Weights of a small mixture-of-experts language model, trained from scratch on English Wikipedia.
Size: 11 layers, width 224.
Experts: 112 squared ReLU neurons an expert, a sigmoid router.
Training: 407M tokens, 2383 steps.
Below are experts of layer 3 (counted from 0) of a mixture-of-experts language model. Rows are named router (the router's row for the expert), down (a neuron's output weights, with its number) and show model dimensions 0-223. Each number is 128 + 32 x the weight over its row's rms, rounded and kept within 0 to 255. Numbers have three digits each.
Before each expert's rows: a language model's description of what the expert responds to. This comes from a sample of Wikipedia text that the model never trained on.

# expert 57
Single capital letters
router:149142127123114161121080082209118138064186185105146119102140122112167112156123145115169134093160129125113109157115133173136142124124114161058167111131199153087148124118172159146154108098152183103148140140088159120146136086090159101141094144190129075099075151154170130129149132106116193099082181150120049159131052134103196147122141133141189098028161103133132142210111096150115083112126144130160135164094186155146120123159114120122111132180186138124198146137180151174135133159082120120124125152143147137159117168154127145136116151102123135139124121105136180112134111159132140126076134081139115122148053196151139128117062130126039126047112141120079163130112173115094134107108
down1:121146088114149208101090172116124103112173139119153171084184156086121095168092125124137099096087136177134094133142113105141105113125129123126221084127133184091095117119130092059093087144108129089116074055142168133099142122129106162080100123140091100067119086067088117101125189134163070140148138087152098130075092099088139131149083112171119094158177103143085067121168123225151108156135138111106120111148089174136128095117114149091167171070103101149129097158160146102184140140126144113124156155131133138149121145123136185132126137217186101110143179172159081171154126182127152121161159163067128124107152141129106119144114123123145156155150151111102190092059143106121095177133

# expert 12
Auxiliary and copular verbs
router:118114146131124157096091091165150192125126193134148115126171137092131079144160104102163161112129189176090134142150139146083223155123111178097141150144108140060155101125126148120160133056179210083139125156158132126140127098127182071122058172161110129130074166056127123137121132140136107114068129097138106095121100144160177201155166158152143108086098088093121122190101121139096152124121121113173122137101139161169163080159135221126063138132138141090178127141150152173117090138146128141116148096161103166116170147154089135144100081068144135148060063158181112098130086188116099123156161147146149174167096113148147109168144173126064090086126140122131138130143125127092117155143
down1:125121120149092151099096137171193113070092136153080159164117111183189028090112100100081133149146073097213123154133120186102141150155140135129142114101162071140168130093150138098140141159137121138100173137126134107144081139085053118135159149129111122179098140136106136111131192165192128118114109137119099144156165159118140154116159088101115179061131141114091057206155135182103102119144115099103149155156115088119119103100113123127101063135109085093083158138132148087127132125086124155151124160178091171149157089115105151134184094088104116118215122112124138097119110123172184116134138106054115083125195102158179065131164170163144137111134135146125141161108113183158080121082

# expert 33
And, or, if pieces
router:097097132134144052091116110154139125096158165119164144120135150129142156180112151100088150048139133105117155152116111085086210151058111177107160141088083159105177129122089209087113123086157198115126139126124146092093118130127145105097145121131130063104090115119103152096154153106107124138106221127093076115105108123109186155125164203104150122066113152176139109140112130093135115098158149117157117110119127161059142085210125143136031097120128154145151149134158099154129114158137193180093172105149100178112186149162108167134161163125132143168145097132153125128131090090141079082111130071088104128185067096186131091132083099134130124098113147090137141162127153148103173153125
down1:136185097100083109132121142065191162074137102114126105164126116159172172166101149143122137131117154160112077109196140102123168119146112169167110069135064110159066126110125129137160156179156131129119136118154105122161155133157144075122093139130147160118125105033126076150160178161102166144162085210099131124151136152130151169152144119126187117129134121060114135104117138132055116119124135165167110175137146100110103127111102134118121105132152178115118178133109135069126099156167069152113213129121160066108176090151163119119060147146092187157135148122174123060092112135111146129205122104121139159132098063177158160098133110172139109147160058135125158110135089085172158110193

# expert 4
Determiners before nouns
router:121139122084117096168072122139146085104114125103075140141159130099169145123107084115103144113125136135097162168095122083146164121071079179139160137152137161088155154120126249080140117105123158127084124133124167142130120110134201051114130190129140126091103148095195114160104148121073173079131147101139096129136075135109156124135101154137140119087115158134197130189131086124150079110117147121131127145130161121106161065155150142135089091144096099097155134112146005154127129137127125085115130216113203127115127149149145224134112094130129107146068064148149179113133091125138115113066176083114111092156055118155124111153066149136111135089115130149125118148140159143162167153125
down0:144145118138103148105156081113123116116126117158241157174066137098134165151101109128133113156120144084154138110175113234144075142162110055165108149088145103072131133175095079085138102121112108089117124094190136124126182115154132184127178128176107159167108093143105163153130095138164175134118165126130159127031202089128131115144105110134141125082139160075163117129102142129174104118138134158135087159107139152133159159176166105172128115134098145134136167155102133179124075171146145112154145130133119142155062135132134074129109124112137146089097170100099133127110138125115123044158078105085075115118103127071158127194118212116127159117114070130134148184131173173142149061123

# expert 36
Numbers in dates and scores
router:111135132120114091111068143183144197055163202090138111113165091133192091140131104048155141095073208127160178196119111122108185098055079208050124125105116157062126117127163177083158118138125181096148127109132171094136150125143160119135067141172151128174079158145140124177158132126124121104089169118172082162103129134116174120177106103135148127118081119127144103155107114126112134121135150122144160124127168104145167101170150209125095100176110102091151138176134140152137109171105153111134161107164176124168132189099149213145161125138125117117129073161146169080111128145142122142147140090137147131139079150153113099127120135133094108064116136125133108170158173098131085140158
down9:156129134094168104087071131164165145098167183118125071135139072154138140117101146166116092059172083104128163142118109078133062114150161129132146114155089138119128121129060137119093108068139092113023114164101129101142097081153150170074092154123137090149195099178184161142122139173123098141110125135149143130145129063082145117173149154075107160161086090132082203112154144082127089125117162123111101156079079150106122106140134151139079145177098158131083084190132084152110124091124090146111141119160154086122113150189176092122128146140182137114138050120139123121143091118136157135145185103119196112090075093131170143147128083114104194109182162093113135100146172106129167122121

# expert 43
Numbers in tables, dates
router:113149130111115127103088102170177133080181160074096092124164112158202077160109111053142124064124176163123138208117088106106204149051126152084121154117110152068100125127130164104130124084143156116101187100076157111151147113105176112089074136181140100164092138148133096173142132120128152135093140125171111127148141143124124124188129117130165115131110114148170106151109101142104113105141114106161149124102169135105148055159163206138069106188130087111160134159147156155126106107147170135134118126126168094115112139105143221137133135170151151110170081143156116113105104165181112153160157098104140131187084141118102069133074144113071087041110174101139148189136179107106152122137
down0:111105098099053135146111109151168154149133129158099153099148109134129090111171109115064150179045150094148102071130098136103128110169115162124116140096070046174107123081149133123178107136173217102105133123151130145157110157124133157160169138147075093107153051125122115099149136140116144125104104130124102116188136111146119134120140121158104181089132180110171118093132139137083169146109123112158145137140155146135149134115113106135176109164173167112166110102078121136126157205076084117050133176151128215103130101106139120170128131135101129156110208093154146118089157071058145157110121141147102178122140136160188158153158161162159077180046089098170148110162094124113068125095

# expert 23
Word-middle pieces, time words
router:125108081093138185138068122108123129071158173091113143125135117103160178159127161115146200102107139116131144191138100098138197143129141142080139125124142143120150095197091157103188145111114182124105115139138120139180170135139168108082065141148160101152078129109130110159100164146191126072162142133081117101106180113086192121196161195136157104082106107135145073193145076171177149116196148102112153114118132149093100108123171142102114112169161114139187087140162061142154112166155150153071117183134170171115139160116116174174137125116109114105091101101174157085177104141123100147088152106183164122123085151147111133097083143111105097085169136135159145084177128124085170084106
down0:192060142173173174084090066126094096195110124088114151095128172155166163078175097170136158094188095110154129123085118118117143183178182141162147106063092137110106162125133093115119113096200147132089123135114106096083174130133124076138131103169121138131131166120131174143056101133146091126111126153065147091139103170158090086089178168140139164111164157136062141089126146160149118079136160179085122108121137129116115161075128181160141077167106063143127082091138092150141148125138155155060096099148107106123118159089110117094171138093154182129133130175122138135129168081059114083112119110081135171154149121123109138136165167195113131168109119122152160114158078173151165149099

# expert 3
Lowercase word-initial fragments
router:061049138099149088115112077215141149077213144115135124120137131160193156173157140117145112083115196109154120165108122092090151132082095137108172136090066153092178077129113167155132189091218161129099200079174158116099186118122183119151091138168109142159103114078129094098098146101104138099140188147132087122140104115054122163162114151103162098080118160171156179148175144152126112131157135135138157113110149132077130100147149191105105091117182078084137161105157099139129148132139124136144206160108126157120135145155155157151135160125139153083108106146134122156117132107136130143061176147101119102135067146131141052123109121126093139047126124129132143117135145144139108119155
down1:128111089141110050150101163138111120093086126141113095168114124151190132121159112079128129138135152100146081113105088162128174088091103158135202148097123129175140142168141166146095110091135140089099050195173080180099066058118068159205119099162121088120120125087123112162158134108115126099187125095071106106132122133183118122086178152132143127089121143147181135086151134164083119133109136128123183083100124143148110113063090160170151069147114137139178144063118171096155192134092080135123142150133110151086123120118171133166166117152103172115088162124108154157140101109071119155082079150139185063142061169100139143150110062142149087142112130115103115108116082131160112092090

# expert 45
Closing parens and line breaks
router:070095113097100132135070138207096080089146232130159157101142116137110090157104162072147128103074138110096108133119137092127175172042121187071155152171118122121143101116182133147180154123184200129099150123133145088134175113119146107134098136140143139104126102132127132130158085116137130134131129177172057143144124150130210158137173113146104088080124117126092111150179123119132129139199104160152121094125171172122091090146186195115099089136158149108132178142141074128115099125173141094156180138100188164125122150138127169165179140108146143168106108137138131096153110229146127182119157159138091149137105108103166097100112094104081122096104146093138152195136128101186106159124
down1:185138090189094137087096168113087078121171074115159114120122118078053154097119072110164172089101181178113144090177148144092126161142098137062121166169090090109167104131123136158052104153121134059133119115120123177126138144090140077129111186126098176146097150146134183124172169166073173150105160148120143104128155133121178071118124140105102102131147118148133159166135139092111101133170196104117084089146137138163124147124173162117096067109124118112129158107122105136154110137164176049096101139162176130140111153079085147094150123097111179164222095154168152152150218112095098107115118103118138165083124143119136085086161181144133113144171123170136127084163115102143106140150

# expert 5
Clause connectives and verbs
router:070150149126103121110139170167149127098141130088134132101124093107151081178183092112174177055131169137135150180125123134124198126039089126096116153139161138071137124100105152116181181128168158130106141146161151108109173094155138097164123207098106148153115141109069104118153140057125128176106175144148107163119137163111189124173170127142151034085130141148121144162080119127139110123141196172156150157142158069116124106096131157136067145133169140111128174178115086152107152140168176160061183131067162194171148155165113167140121113126131165093128090143155131128114147180165108177128130140095147112150073184123176118090127143118082146091106097118092162118119136129163172150087
down0:150141133139164151138142136113089131169133120151125164136136128094140171163133139092185133138107088108143127159150117129113157122145119139163139173055122070140105097130099124134161189105139128118154143072139127163169145138121139112104112164120231147148104131144106146106142178068141079095155111143139122161180148157090125135066084160108088137139098067117138147095162088116120157147175131124127189110127048131127124176155098133136114160103150134060165149144151128110122200128117141162110146057092175106176073124199107109142182164144127118128221143154097150148184087161133143134190174121140153162137123108106062072138145163084096154124122120093155133122178087190233191119165

# expert 22
Quantifiers and infobox labels
router:125160168088143115112125134115129152103148183104132136151102158168168106155149131073165174063133154120129217182076110117087161138135121136059128108133111153097150132139185167127112163125124157139096103099145145083121146083131180139070105134143144099110119148114158145104088095125142194147107169118169064134143158138073164156148101193118158098089120126166162139131143119128117128135097146114190099136143168168111074114138118157095121097152157113140111142215132114171158108137209143149107203186099143120158150135121089164141123068137161111127127133104129143101066092117128059172105166127072183085158059155161135131132108090165051126038135137183074140142139185096125126135151
down0:110129094106096118132138070164096100113164165106130169133092136109116128167147126109103089125097080116123074077201136116155116153123105167185152124188132140140112124116107140122072124161117074163183137102167181158139146172110127174112194093121183102152104076162110101061132115181106172134121075140153121110118108088057172146118208104167093157125117099147149166148154152147130159078147073087160159097165201136159111140147074118131121133091138157127108123085121134094128072064152083126075151105131155111097086137120099122082160164091112121087120113101124133146133127099168150163125084174048108193082116145111082119119226152132097120127149110115107129132148153152171201165113

# expert 9
Mid-word pieces, of
router:135145183097148120149146114154153098092142129084150163127166145167121122159182158105123138116116166141123147180124125115133205118079147157069165103080147179103124097117099135121178115082152180104085128133158127131128130134092160104075156148126157066122119105121198130159111106142159157120115134109127059137107128124096197158186203092142172060059124128112094110185115131188109140110129121123097114123085130133143120097164103187154128147183128177132171135086101078141138091143145153150108135119128158100147191218154165168163086102135115159162093097142144198136074109142176107165150145154130118167129056123159121106186127127147102065059104178156152147054115156177133111146122
down0:123153138186074140026160119157132088092117190130144162159141099201129141126171109110166136106133160137071158161107082043168135090100153123104102125122126128129079132110147062115104119140136159166130139139071139142097130155130166148062082143202133165114026081082108141163129158093135141113161125051135128134099155090053068087121115155096151141113117159100097116129139116175142131083145088131123106130109141140100144125127182083108142105154139121161086102126119122182145205104225138143065167143156165147123142149134127170118094109156160127131132126122101149104118121133116129129116104103060136072111134105172178156118121078112118139161102165128142103121129093050146131197121

# expert 25
Capital letters opening names
router:119082110061133083123126117203149184070215199073122087082146124125157195172148139124182136097127155124144146137098087146113139146093072191081159131097132127110153098129130161157099133103152205114093181109144141141152162104112112098146094173157128125131096164096149096122171148090100150077066175158121030107116090114074165179174136164129154091069120148163160141136123156093136105097155120124121162101123162085065121121131136177176115096171153113140161158091142142165118170140121098175111181132118137160111117201129125170160148149132146120092130112123121137112099096132106118109081130092110115131172041130148153072167103114120075080097095111146101140138149168101140119144147
down1:181089175119169165111163149121111147146157136116089140115111133090113102183165112081123140100159118124077086142124158104122142141085127167128133105145150086167073136158104164079048137147173114187108069100171063088135176146176181171105101135142119061134139055164099144206127144139126166116145086169179072092093147089105158127140128128082139097111106162100141139097086061147132096103064159129140085172105165111130113120109071118107113096143179111143132165079124136100154162132127122131144103134133095120200102090171072119173117098168155122103156141163127128056160197116076102165115104150065100138121128127088128170167069140176142131145179111108151144142088083153149115138116

# expert 27
Pl and capitalized onsets
router:125086096089128098125073052190172180051159234067085139086136190129135138150101114098166160041077165109159189148101106150119170104125129152059134125144202167093136132176166193158124157106120179112099105138123190123137177133146140081120122125128127078144101110124150135134156155075142124157122179178118101177091152138120147156178145133109225109081103098145100092150150136119126150118127135162174138154159119087157142121122106138156130108123124129134141112105151088156119163144107161163126130134069110137134115153168119170147124115142109123117146125094173106068120152152144111118111134105059105146192055139151156074087096109151088125066128121092124120122158133166124138134162
down0:150129065156154168121095116162088171129052133164140107136107158145099172109136153176140169132128129148166137076034089125155111119122130073075143140166135151115119124104107159203095171127075158170112154095146149137152166152132127098168199160167095152149119207182137153124126144158150143105142164113078135139045119140133108125161123093113103163109079082181103089158147145164105180086198081106175142189139118114184098131123129108098132134147073104119106101113070176153134170157095148139130139149110180098117112122167145132122133200130144104123180096114134113116041121151080095122107116139157175083130089130148166109123160074123167124157089175140095139128172102158068118137092

# expert 21
Locative and temporal prepositions
router:098073127129146134143075151176144112119117157107114115071105118085192136178134137105121166093138147120154119170141156116096211124036093130132128132083117123110154159177175172133151142079171174079098120150160146103143185143097132092105066176122097127112072092108143148117140137115130141122105138130099079142123134159113156166217118154080199131067126139116098129125148101167111116094149143127108130116142199167087168084153118232076115106158115132083161168134123113188137134128115100117088147173134147074128088143155105211138109101118120119113132064108143099084140150141181167143085147136083101123156087175165129133161101091148160086134079183142137158139156190139083157139122
down0:104121151136105076163146150124169138139151071138102146153155101137138120065131150127133145146108139075154146133137101194138137146126126120152106152138106087122104115104096132143173139129067136136164117102174084097135108182157134120130092090081128126183103125175123117204052096074122085146129149150126198168151159171175129161106179149065124174103119088099137116099132094110090134114146140122179148113057097101056116178155150109107142186215146155154138123135122210136099143171082144109147099065103087151110079128130122103097145064121115147131146161106064108169073115138126093115168132125160131160102093180099094122103155227095154115093097138099165119156133098183113158054126

# expert 54
Sentence-ending punctuation
router:088097164097113167143118151161117177108130188056106129118161083103126167140146130115140112054051159168105136137117085120117209121108090169056109141144136174121115130111167182112107110118167175095141097142111145136137134131128138136109129176123102156161175081104161154131127148127117115104083179170100067110139106161085133143164142099160181113053153147177137159159131112135178126162157108102174080121110154145095090135170108175121076067182140158070152124150205101176133160124171136163058135119127162137147150144185135183129129148141123120170115138139150145139112150127171105132136135107126105171169079162114143089113069136133061086122109118142112182190176199114149180162160
down0:120169121097199129142167141166114152238117188101115121142100208162137192056083131147118096164125126136137118068145129120092144181069085114151039150156157128085080188169100139170180144096104091132135112152142130138130090123126149104122100137119138152089085152085154162120120086182122191083101120091141134144117112125140116128118113126170133094088121114101094145115173103129129158131152172141115067176147137204105125191113203091121148072108088108103083107116137111151147116141118136081150121098144135004157089132106103138115123162128090173149123123119112131132141150140132159064144125101121113161139095148110096161099133185157155145159136160070063140147116111150109120150153

# expert 40
Main verbs after subjects
router:129162168108100102140094079190214137104157174102163117142120129096123120182152122070164182067139155142059144139091147130112207190081134150106144154170111103042155140144170127165164151098155202110137145143174109089137127059118143083155102152151154130153124171062116138092123141078167115116130190166160091166165120138139164207174162154127182062131121091143112129166128138155115133104128166091142153166135154128173134120118133223091069118140135090112179154172115142170108152146143110142077190106098148178151139149160140151151134089089159108124106100161149143095096124148146097125153124131132184148156114125134131089132149117134044128128138120108167122092153116131119164159113
down1:108132121123123117124084143064101133062191103149091126168138163128082101139116169165089126164140135092133132153133113207076187109142148162112176121074157124143150090111093173068091131140103125104144140095146153164130140056148066156092114105149168151164133088149148125108091106099120153116142081130033137142089148101126128089139099154153137136118204147134133134145115139116121145152107122176122039112142130151116100141220129078172162100157106103216119153139146124131147131110135131122171074164104167122101154101117143096177128173137112154147099140151129133197138075103119099115158051117127123069121095065090191131126167195136183087154151147127170141129140106152124069080158

# expert 51
Mid-word and capital onsets
router:096134127160153098182110075154132144081163223065145103138184135113164123141101126105148100102110152131124137165076104153149151189111110126103176102104153184110142148128192156119097166123136198107109166148112158113135131116109109103132126164132115108153115155111160072128132138065137190119087213105084106153141098146113174175176164141137173120077129087159045117159126139111187113126153156127151190179158169149157123083151082167122110086203188121103150146140174117186121149134102135137106147148124131134148139143152103133158144165070141150096124109136193131075141170119170111131065156107161145157193080158175165079088108138139083127104095114167095147105140164153144147166171
down1:125102116111149079099074159076073160106146132121134189169135125106139087071096104166101116133116054136141133131123095163160154068130128177100132089138138110119143133112090109114087225168103075157134152089168071117074139179113143127125153146102128128128094079128086106139108172147118124140134153147110087125096135120149158116097132050102148104157147172112117121060099109114078158082074091096104160161153100109072137075099105171152181141097202111130138126094112110103124115152189097117095148061169113137110124136180121119137072088125142134122122119202058113105089131074134122145081130155141177127129114085125153111113118106137085106111213097058149157113077127079181126139080

# expert 44
Nationality and country words
router:056107128127120090121083126190149117099176149124110141079131124166147092174135118097135127075144152174079155163091079170087128102123066141114145148107145170085155120166148128121135126130173128101106133106121187139155142116136231106142124140101106099134130132136192196135109098075116116138112154144113094176149116142126164148181133149121150093084093160099122145121153129152117106111156121127148135142128184139105090100136122148103087133138200127122126210064114144177089062128103187145111099150109211203145121180116132133142107206105122131122092099139182103146126101122126096163048144088117132141191066116143150119118077111180131092027117098106169188127140154146115161130129
down1:118182111112138185174046071117139172166115137183101095134062149141175117159128123137144114129195140119177159165109108184128071115183161100113169120151152181151135120148126089164057148174097102096091179103125093163127167112097127199169099091111041123138105117155136152147127069165069087121157116132137115120063146159090178085074145182134143116130111072136081060116082141080187055116160125141124114093136138141161118154172124147125121127107143150147107112131088161089143135194101105099164118122136147090144126123178130121151091120131083099179141121165173131108108159126111099131113148137090105084133142164123128131100136124146110140160167094133130189148090134119159111140029

# expert 2
Line breaks and word pieces
router:162113127094130154131109176153111118064145133115128095083200160109141138166134150126107173127078183141102131170127156156089191162076138155051156131138118150112168111149127189123163099156145150087099186127122116146125197120148195114103125136199111063106149159091141155088131139142132106127118178142152083113075125111115196210144142118200163079077123187138101132144146119158106139091110120173198105127158191107130148128170124160115077145153159149074148168155137143162153101171123156132097179149094175174152113138089127181176095121165165114146097113114132208105082147131131128107130115156138090128148084140166070116097077132129066157084159146117084117168119151167132143131133
down0:113142023108183139136186119092159161182073160107094115125105114121118178102118080172161130082187139108106203120167100106133097131167201128099111158120092151138176109145176176118128109121132124095151091132107100138094147129168091048147122097150151096085154141150146110153138141130086090082126111134105132142180052166158103094102179143091129114161157065130189110101168114058132161115118165101121150193136120176128107133142156129152160154141147189122115138162121112114104110125071075153098114095150149069148103152127130135108107121086113166152135132186150119138169151137166099098196101153084203151178109136120135166099141185121118180117160199134136151090143121157089174108145

# expert 62
Symbols between numbers
router:097105129130147079141115107178132141095177164099125112144164099143112142166162128095140152035108136127144124133121085162139209142078123202089145165071135193110174110098163195186110154122172183140117154130138171090165150131135168117121106118148087113161142162076115126120144137116116122114116141164107030112162091182102143160169158143146104113081134148129152168189075092145108108103134104118190112119120158114093151093200127134167075113157132154153174154074179068110119152155135135109125163150083181139131117130146100157136151124074141073129128109096079144078101097109156123115112137115137115109180056175116101078077037151136150093122123142144113118164162173166122137170135
down1:142154145197084081085157129099117092094196118125141159092133100071125166161153120154192125126172078103134139154064138129119169113143103128138157134083112120119131137133045173139114094081098150134154162143155119133118139147096189203154125135111097179127122054141130087118099148113092108200157169164192156103131105055097134163117153131099100128135134099074124129111077099103135114104155131173110145092137154107154175183125121100063110103112113155168154130098172150186116110114133163106192149155078082145081140087131143119131176154185131099207178134055146157136135156114179083069118075072154143101135134143159112140154117121062105103128120108171092098154170121145101124125121

# expert 53
Latinate word-stem beginnings
router:086115126137198117114070100176147130074176148073119154119142100165178092165126118091159119053115173123128108215136099113134176142091096123114189144116129130066135139121158125163148175063145195128132107104160126170113136092096172112097150172166124118181123146147177099128137207148099115087153191165136126152130100136067168185163165159117143071044124110122122154164157092135141107102151142149154125125130165078079124107113093132127072082077102136126155180103115122181150116158125179128071102114107145171126125105155120138187153095122108110103100114152168140115139087094127095141101130163105142148173096111110111075094090108166088135064103160137101157177155164115194126129098
down0:133086051121058100135116144090118123080178135101094081137071163129140170125125105125166117145110113098146136090197113036132092147098138134148153099099135148144139172085143139149130185086130176126136135062127152122119175118113093165168070083161137094178114013076133113176149132098127154103146095145072146137100123126083098079133148141192101143145158105131079089061165108137153092177148139097098119154117122104093108118110132142122176147111116127137113127104099168101127158135091154101112082140112118146099148148148146094222113108102090071061155090149085161131181172160099137131184138128103102129138123136134091164137119116182086180120099113154046150116109133177145131170114

# expert 63
Pieces in ordinary words
router:073091151069126091091103144174190136065180145145135103130101105089145133182155115082166151051116167137161138179117139056114160160114098129065163148118139112084102138089126155125148145091118224099146197131143178129117111103129150138074143097131079137143151137160169192142140157103143115160143136126123074156112102150129201160202116108168136106079124116092150129144150151116123121137177106104127138061082123133140143130140152109103091099149104140134173171166103155130161102155152134156107166115123169180169110129148126170201136161123099143162099120164133092099177116143139134157033147179147062156121091153105134118122115114118116138036081116094119105099138117178168152174162
down1:095112101096156078185182108095105170125142123149114105113062090085136125125126099119117126114126109064171116140162164133118180129153148093179071145134104150117172124117146153133147145143086147116107179096097132137144107151109095081166131134143156162079142058156177110187098118071164130101125174144121140135140169083151173179128160153119167084136104160098115154116091086095108176164093109189144145136121127184157197153198134147157124127127124112101129136154122102145125122125073161080172175137085074089140065139129107132140179132096083105086136105112085107148095196112182164131095178156127137175119114111131107211049090112113135135115091062145063106118163149131130147142037

# expert 58
Given names
router:073135117104178120135119091190187142056161197090138144071125135114140154114146112105141146076053180134127153120105165142112144146149083134057110162136154138124110106150161196143166196104144171121102077127130180122101201148132164119101104125123138127187082109102098132115161119149127181162085170124137076144158083113122184159185139109130144117084132141138102145144138132126124101137145112137132162132120187135125137163167160106138043123173161127157177125152160105163125180165071145162078107142126138151070175200136133134189130123165123163156160129167153172103160124166158127131111161054123096113184092131115166091134094156139110093056104124158112132116173198164113129134173
down0:144195103131133142116079098155093157224097097119119101133160156136151163096104152155129162141120151165157118151082094162144088124117101175115071149111103098124096137153142127080138147108129129160105118125127124062170121105075112143120113099091175127186164116171109126082146137056142120147174145151103172028132158072126103103066101141145141122145142116093166145152151176120103162126161169155174088174135128150089134100142100121082190091116099192156118077156082144065145151168114165077119091124106143125127116119155149109064097135092093113102122141095133134140112119089074144156099126174152170088104144107199200067143062112120139110118094047123149079141096101119117180133167

# expert 56
Closing brackets and quotes
router:055107156113116141147065128169151163097180160110167129128113126118107137183138136077114114093095094135117113131106145103109169186110060131070134133139121137116141086094109137177101129148111193093147126186183112139195149169131161074122132165142095110160040088139158137151126137112112153108056131142176067139157145085108163136154156089129184088105106141116097124131149109154113109114154181060188132117152205089097129080102127154153115116145111098099159137074119064109159085147139147165144158125101169200124130175173108183122138131128108161145105083098157180108169105153161127159126185089152071100223115132146153082101113138110114119101093143145168143145132150116186168134138
down0:151148150130133179139090111084094107160124115144168118093170132107098137148142172146127124130152121145109140120060183090106114121095091127060161095202151109156063159156148089102100101083113100112107137118174077088179136152154100100148147153106137168168104092076151128137161100135093144134090126095113099140160143115143118104158102076143193101152093138163105098098136129074187086122151141074138041115184136173134085092062094090106119101068106058103100112139143106100249096129133133135129153114091148086150146128149116146080119097110166129124103099139096090087164171126128125140097108116156168104091189147099142098183126091157117195135104081159116174094104141096173175170127

# expert 46
Ordinals and mid-word pieces
router:090065153075098114136091065145154146067167171103129114100151137115184129134146154058121145112091140122137140197064127102115196111142088144111135092090112102107174075143141146126156186068152193092104146081122134136128130136158159107162110139201113106110113117105122109143085128083128194132063214127074064108141113100065192122154153123151191090106124118193072106144128118120169098122123154157103131109122127122079095125162125172147096074119091092127151141136220072148103135182161107150112124178140130152118127157164060163162125110134156097109087099116118183130115096117113144123135162138132098153120100150117089091104098122138091090086127112121133167148157143176068146136100
down1:074180093118144129123135151122160094186144174148094137136106160184122073141106128136108132124141106103142143156121067117118100154157160125146155105163181143164124088095129129099130138133109150135125098170104186060189143099142172117120181119060130154104154126142164075119119142144134097099140068112114162165098097124166137131127071149117149140143142096052114193154061156125147143113129146060164063105084108182126148148184155120112117123136143055118134079177093092110166123090168037106165127159161146115160119176103172177128173165133172121073162182111108081134070121120130111112065122073150077127157149119049087141099095141110142143188098117099108135091125141138094123126185

# expert 0
Name-initial word pieces
router:132146123075118147135088112197124100075138255113105134056172129094217121145135141108139126112118168143162123154109091144121168073155104138061152150138149116104117123142153134106154152116156166082158103157122180114148184143124168078075085135140105095135126119102178145157143120108089175136073149131147064151164077138121168168204126102116149067036106122112103158117138104149119101092116132155118153144108147133123092124175114145133098142125184138115133163158134126141122150157087157118145132135107147148155095187106141130126094119142106126137109116169196161097134121166129116150119176126138082144192062126188191129064157118154081111065128107156102146111116205161103154144123
down0:097167082133091116149099098149160150138108093169167111094127086155144127126114122171094103171105097110129130106127097143169102105146124149095153093168105152132143076198201137071140136084123088030191155106150122117028124159104083176111086099127102149133110142136173177125214162105140186127110107128157111144147111155179104112156055127093129110103142145114154102131134055139128086111123130076061089098179064124099083098131131181148102102112154161104155143080094091131127143128085160156130095129096075092139149141092120093105097127123072125119170133054166137137130180103090100108090120086154120092098089112119049132148169127154160093139138130182145160121164114152117119147097

# expert 17
Consonant letters in names
router:053099142089139170091088098160179166082230166108188149109184089086138069177163100109169174116116142176107166187108130157104213165103099178111140107088109173120160116145128158098112176100164201088121148150112143098142129120122176123101108174127193115143159166111136101116128160089094181166145162131127087134116152126160146124194180130127153107011142091125130114198157133146146125153107147125152110177088161150178135098130142127119133127137159086152156139154139155147137147101147121127120169148097111141062131179152155166126108152074133112121138079116147154084136125131156133123101136109113099162133053145135124066101122145115108138128117132152152138153184170096151134126064
down0:159093111115112086122069122111126115102154085126096091091109082146079170152103175147122104116154137104089167101084094173128108124106146130154124115123191163057154161122095089119133159104104090099117108162113165101136152110177080135105174153123135108096124155141156126105190131137134187100112154107136180072087100168115146107161091112100153123130110142127169032159129086108173175168119108133137125077146169150137147107107164166060124116114087113168098168134096174171122107111204138149194134135110116120167182135111116079129128118130121107106160153118144055126097132160147071156089133128145165220102040172083169107090082151096131120144099096138148062166152160169125080149069